config = dict(
    n_layer=8,
    d_model=224,
    n_experts=128,
    experts_per_token=2,
    d_expert=128,
    d_shared_expert=0,
    activation='swiglu',
    moe_layers=[0, 1, 2, 3, 4, 5, 6, 7],
    router_score='softmax',
    normalize_top_k=True,
    routed_scale=1.41,
    balance_loss=0.00206,
    balance_bias=False,
    router_z_loss=0.0001,
    init_std_router=0.0142,
    lr_router=0.00045,
    vocab_size=32768,
    norm='layernorm',
    norm_eps=1e-06,
    tie_embeddings=True,
    optimizer='soap_variant',
    lr=0.00478,
    beta1=0.95,
    beta2=0.95,
    batch_tokens=65536,
    seq_len=512,
    train_tokens=596700000,
    steps=9105,
    dataset='wikipedia_en',
)
Below are experts of layer 2 (counted from 0) of a mixture-of-experts language model. Rows are named router (the router's row for the expert), down (a neuron's output weights, with its number) and show model dimensions 0-223. Each number is 500 + 50 x the weight over its row's rms, rounded and kept within 0 to 999. Numbers have three digits each.
Before each expert's rows: a language model's description of what the expert responds to. This comes from a sample of Wikipedia text that the model never trained on.

# expert 5
What it handles: Month names and their abbreviations in dates, usually after on or in and in tables, such as March, Oct, Nov.
router:547408471416509529585408457508461502529500485514511484593513421608540522614443449516432499501432585486418536579566577423569516525488516569528436507504457574529483451453504533368468547518563454382440584466530444563577480452526445533442491539510517509499499480436390501482546475572502392424552537517532518476505550512534440545595468495577477430501515490493538454548550579505471473496566557567481403526572586498451441456527435559436560500480563437560440559472481502507496479516619533495440425481430478475520546489469483519499541469471487506549457423488485447498534447544594418548528527559447429450486580458441512457565398506565545529471462556488451498475492533482519541493511
down0:596420489524508496552564462536465508523502455499452488464555564407432490481472580541478439464566543565603437475495467529469571552503430441548479539451444498543460456456421491459506457570442532486528463510510521443500489431461520519487557552569496535455495459552517572499487419588387466497509550451574579494495519556472502566560503445590535473362508484492493443565570621546574587538536495486498559435532480503502459610524581605511533463434550497477452489501522437549414544612499455533524438450506462472509537578443428393474435484536524569553523508481463600487557489475546482514565529501510553489483458556595521581470446578449499440480580513568494381520477549506512484465421
down1:478621473406506471484511526506530532625547483483551541574428536579559514503563445532526626475441457539529567545552474455485486512517462517531470499457485592479472497536437513490537455544576494480485490477515452534489469594536529488517478420474502569447492422490495499578501456477508423527439501528484533476591546502530434589495563529459464466553520460474502560451479396389594523579474488406552457532603495501481451485447510507490496345507555410547560516490480523450452505514496553529520497486488509540447478568540459573517584482518513476522548473639580541567534589566414472516543489451438519447296501485481473470450590463563539505421446515413514453482447515508514470499467
down2:441530390566535502450537508529500438528518443488430508450498457508515466514573541463468477482607547474515509484487418463535479481551482487475504495491565514510515410505471515546591465490496628574469483485468565487540479472451498451477525484476557504384462440483439524533509531491530552567561402452527443498530468514564512589511475572533500530471586505516459528530495459448484610462484553553515529393600572448498535524418484627460637605507444535582507428434498449466463439491578538486512591436481577518468470466544519526542486536450606572464534480452490501516516536447485452494499512514542428538467517508581412428498561433611437586431429484524621513471456538561431475488611
down3:522522551517479399547475458390545528562554473497542471509401442491527566545490476602448563522392500541510401636450506495379542482496523508457382429514554487479414427521510498497506535520542512439456490440472574460537542522456550517535439518603461479406432553570511547398489557424505465563436576491397537478516408566505550449549473522477443469450522452480527443484482525477429473568546514459524533464576450484489505437498577588490517477564544521506571583453522521561547481571515492556524482414541398455484446532541483573457522482484584597514490491554486491497512526573481491523543512540488463566385493429492522545555485394428464425457511564567521459484506539480427496518500
down4:457507510548487452577427494592530525454471450590528545499389546453511483435547443497512533525504498474518501527438501536559508557463465378448501486529563447540488486498474483453500509511514447514537501568507629479488570459504519501487553482559436484595485566466439453461521377558529475517434546587408548512522460453563519457605593561539539553551433455519535367474553527501466400493494451476397475573545515630554453563547573498532459521490566528503565428496543514539390482512473555537486592491527485490477486527355446455512465478418515519559510505496507505517464504426554518484482535440504411513503438576472509490420555550543546438464537476432621545500593518417495439499532
down5:360440504453402412494401493487509560555550532490488541507472485530535565532494499445541480476473456480429482470580497409616402539483464604462414487469474529565586542534528482463422450573426487420542555441391428500399461531537442507455464448408540540468562602535465515506444537581483471513522467397436435455559390540501546553432525514518521519499573523504571512447495531478524559541451502518526528439496535484512566531508459538605490488532471490498568506449498472444480605545558469456605433486426462472484561524544486513573535549418447539546486455450455516559527496488471512505425444527567541450469509469462544562459466487495465522508436500500430546489404592406518553450481
down6:503486482580569447477502486449444505470486576444518620554404574542492550520461531477565477545552496485499517577514549467550505477492524487400405491514510541462456470531476585495559529460423565437547519533540459507468466528383500551495476511425477401467406475450552499482524504421660551535543458615519442506553601465507466432513538452482490427396531425447466451507509612467446463409556563451525450548420487418516461586476482560451620473516529426448416467519442456468503436528500511399502590531552440568503485555482529515447437553499460513488635446518476441501476513555468444498503469541510460576508574453497417516474454504492436585524495500537504489524500531523551502472523
down7:540500557486582542481578398449494546504489491471572497488515482459501529560427508478523473589424464513533524571467559433442548507500534443550532465412508548502467501533512494465569529480588515522525566429512460547500629467485558466500515575544537470495429494432471451528615575581409481566491516477569456483555408501491409460482474466519531511487508436476515428438524530580481596470488455521473552486517559456500496500575388465399596444608439453507589505460516558428461482520462503417522439563514452524524474487508487476479489547441524495536464580490456513447556595484525525531431461517418610519484407509583530379589497522501541392522463644450468486428493509464499525455452

# expert 2
What it handles: Space token just before a number, as in route numbers, dates and table cells, e.g. Route 289, February 24, PFL 7.
router:535370528433515473531436482454437505498496627525507559487481477502539531674449449510486424540535506505489513531455512462578466505460637532401477515566487579502361454534554461435504514488487505480490598325511394539526550504575494580449468451599517517542428607460469487469532577547462463468491477564501531487511539487525480470514507533562473471484509481487548419519534564498539475412535550501461478522566535479361450488503469489478483517514573481579453530375450505598462459473619455529440480535395531502450458530482537513488519510477547410475466442381467484499543480498616515497495554523488483515482538470495513551545476516510513481460506552493510496489520496457602499560508
down0:532527554442435503527473572497478462468566525566529557404582443453516410512576477347423449503414506501465497453502554401539428581506457496561568446449469530528410530492499480493578473540547475502519551428430348513558498521479498457410487453520460429468577473597530390502511525450560464480451451502433440430513506586502497484540509462473419461485494514470491570473533556425548484489406477525523511499510548530470541545456565518537422537480533553530510493550450474440484585464444468456474481488453497525473579476475453442504526515538616528554550398515579508448493510509461548456554558554481372622448524493496465429421513535511463518513451500492438575545432411500440433497529
down1:520422488547481515532438573537503547527527517478627471457426446543382414638495512486552531536482508491498444519585458510484452485572609474575524549473434486549562486581539429425526393522477535456410505388477523446482489456509548494493449472496509418501415579518527535485535444553438485486487464573505535454488586543609490573417516551490441465496564609479534508461515587525512583472496397605517468549479525552444459438554489540565553468459502465404501482437483515534433521452528434479504522543565496374496488551551483463522414475458494448466415480506433479537398489459517564530462545497441547427539461485477470488464505399463489487449513471437527546467459576520482451453562
down2:519521484531453445563492434484539518433504490492522518544492464490450480575532550477539528463560473494498519467564529482517547464528499421441428464520446403492490448416576446488483421474471423424488421490515497478530481458608579583432392578443485500546518583571551528530458509518471595493486523527535563517501653516536470440490503518438543506429558583446459545502528408476472600412471538524551615486462490510438525507491435536503522450521410504494537515565499488602483565496524534483562537460410461505540556507452531505436545518570403464408483464505502621481545522456490456455538461527494464460490455558524514539467474457589590440483456620533452532427536456498508630388413
down3:422554471494584609562506563445506513565481527468496477400642455535529573433469533501466466556450472514454422520455457516482549537460473533515480421557484422430463535504562605526465487548521517454489547511514412480504484485414503576424421472483511473450558502514451580464484552502529449458617570491527527497445479508488384496445539434527509476443445522523485534498480530512478571409502420496525654468492595515586476400530479540513584458406514536490449507514507529472545487491462383479453504496414521459508443528482424543522486525490478472594482532516410519545509570561536490482511414567439487498592548415514537481452392410493508524586506490415518562529561571534565514536455
down4:515488471511402455447458466448557556438527507487564582487508449497501466419420505448563554434601436520565456600432460478494544599500343488503525473508567374443583480564466584469508468571485428508562420501471510520594555536493422586558503459484500418411430445489533424427398471448424625511578557473505450522520457539498570518527509450534440525425550518503535495521537543526402497499480509504642581469470435455532556550473480447436457510502438530547572442494448480513418495515521460457484496470503594454563464497536548576469509477562449477541471541508496479534457511534455444534472480463560500482490556489602525510530509523485511514488413437478449534433526445467562541508508
down5:536444438504562552525474494541467516376512534390581510443500516483433519465578514464475487498432544478548595531405451539494421514476491616518600511440480475527577465500491405446425492458527522448516501527471609513479510558435459522493575546535566525571561485482527447565527425566477539474497485485489528459579555457602587434577511460532526513592545486545470456587392529399491546541533506455555514380518455482499458440564560497573477508572486462500513533431514522410375513435446531506450546571495485505502446504494455494529628428492478502481426477485489474574532526529448552507439453545468514609570497519545523491604523493506543507437497462483536477556612512575438536507533
down6:479504419550489595483499499510440546574435536508454445456424512480480601407451466501486572496495563444521427465467440562517383566561511469547456521492521486482521526432524546431499577513423527483460508504450547452474431498419500515514442581521531436545607488493565446555500574468441527505535430518487482575530557453520606512521502479454507580507560481519469473525579358581499511520513559472573571494554561377485467569463540555479403465585462492493575502530507510510482479470597493543597456434465384475507575481556507509520491448436495487523473548523516498420392479468457512441459504467504403572514472527465504574506497557535407514459521437512504542427524364420445457568476
down7:482435502576500413458489582509576509448501457531552460549450374533522476551507486570512486487475482527454503451455459489427453566512465548450505447522432511434478539537468417580391427477433427491517515499472490533499490559439582460556520427471569491476405536548504522389505523445497537544466609571483504487471563502530525501605477513546428518440510499611568496555554416534510549533428511497507548520484559518457514463544492628562512453555440458387494488453466422437416431520479516396477511546520489516489459526534476457460552550479502536445569658383425482514508480432463584480452489428493472479476485462604501470458471502545465463497526440590457530480523567558548436429562

# expert 27
What it handles: Common abstract nouns after the, a or this, mostly time words like time, year, period, way, and same, as in "at the time".
router:549439439411497514539491448395469550515480483531439454548560479511506497529437472494463506537431522498456577580522484442512492547528560640465522493508391508516507445515523533472423595587550425467436510465472423545563467474493465499504527517568427396540447511452450548560542518531449438478515513532511521565530512500481489568561439411527486493495438518531502519539500468500487505469516504536476494488575532475507410440534384525406473509400583491542467551502457476529444460484537542516453499556439488506487565504408515471519612445434587433478439499484461437531600403559567491523532645482497444453503473414457521436540470520511575526534534610650545538562573519445534594535552
down0:534578471488488480495453473421486499509509437457571602544569554492437612480578493483429499470523511637371509411475490524489516557463517445552490549516567461413472485508521532528440620439541517456474474499498532557485538466564467516570590402485531513498466463559548480505592496468518471499483553503431594449446469536579509566574568574492554529469425454426567480495558497493497508512531483552547504568536515445572506479414524431596484516541541483494468501589430467421453391509510416550530544473465521435429462503453486460537474456449454431511485568481460490575545459472496550528526447560489487479588431502569464457529606527528504377461548493452425423548432481389493574496502
down1:449501434554518439559543525563579579619403478506400499529500422428492524516506536504446459475371550466596494580456436518546516501559522479568547463561482549553548504481500518421473552455535542531440467427445518421552437493459453608461499569496501464497409562466512519605448434518467544495458550457532546543524546486534500495470622509477560561530425530526480562515532614497502478505426496447532537467464518430513470538488577501564487469514540437518486480494526535464527481581523527599478470477496500494557563495500469550524505448608571564577489483454489458394476506514541436486543440658472532465469501510461562467516620550481474390487418458463562398474458546577487459473493
down2:545494597474500571528513450540457535500457471521546487522498460540545496483419457622419556395428570582365598575523498429572482418532339519459485432476452442485492547383477456463439489411470493490482485582481485539421481496593506484479395497540515532519471506551531492507518488608486548564458482531392548484530505483538568420538538500516496441510513464415465529519499408488466437463471478482538530525486530478543564434489484456429450463461489489543555467461482417542458474490560457495461478488557494597407494564484480538446496421416498354449502456417526604487494435537475430530545494425506504419456545556502497488515496570574457486475513435580519515549563514523513507500529
down3:467425445404512532454425500505494510400478501604471548449458523543514482463528505458504504499452438474559509482428530508406394488487518445576460480466478475455532558449535564440574552412550518433459458385498448501559515524468510503502421424481475521541475559509517481515552443495518565475501477518535570412441473500504455506481383536544540487509522429555561522512484522579532525546514461496547546514412498584449430543546586495373558453474543482492537597446478611493431417459460558488578455521427465537468525445505476448315521525440443523584482440461593542479550462564508496424578519509400532524458479519484539445449535489580433434541536557488474476480474505390523511439462
down4:532517451538501476442524479447474479530526481471469559478556519491406462520485466494515444450483490488539488438419468514601498447581478516522561523605346510452561476549499426445526527493559465502503404586410559466527532494503599519510441534557427536431425517375495561433442494489625549547490510600541481504552571526503539529518548545466507560519594439491461496502480570519424475438451442411534571439466605597506483511463459472556516525467465527455493552500412510488523517587477594421520529447553449567484553503450458474497480440515461506517572418431497534506531511554512558435475535501449394560484518589427536385515583517467491545463460472498600555575529461473495415494478
down5:524484529449463447491512565461540486535449554450476440494466528542482515468525512458549538477477555537472514469533495386489446524524480556533484430492514546501544476499518555498574520470487433546562611611445567470442428507472507497475506497477478476448555505501488436371454544463517491486450420420438419480428541466469389539501551417515623531425569501492510427413411427499431548541539508472517425545471570493504525576434578467526627427470457499447519569445519445548440505479610577524434512399419459427470521436477475501591403477511476544559509523515547453467440441536467409630484501429533533545461512436502459482502401491494463515590476450506445494504435457537489456546418
down6:478467500495457476475530522466534571608506635434499497507461492518464379451524472603433409546582481501512504490434488498559467517485455578505492515501516541513552494484541467540513468474519489440558519479479489439508514416502432530496344496419467473531512360439438509469485513557545591522497506472496476486427486563559491477463504413523480523430515437491476603525472410539559529506539455488545530473475446568467530521542488499480419480517537497580522469387412547475558476471490457524547426551461388453412558480525428568402513456464517428539472459483623527492473458445454434589456455374493424593525471474466436508451500499492462453610536502527517550436484531518584576486589
down7:619479454522585452469409483422531449475529565518419477558579473475454567554571516515458552454490491537546565569467594506460502523494505499516472518525429501503547441540491552554380505452545535485480536511518557522543532484466489463532456580517489570464502462470477496510500514556465457507513419541475519560632407506509527568534494547423499571375495477413363574467465579465426477512488483526528397481451521491499489519512541445409587520567461329462544506473448483537508488545463479569543457505522439527517489518482400475489611487537553484544546502566410361498516505556512468546522515427525497641531491527503539474430460565419508446488476469546470526427483565461528448527454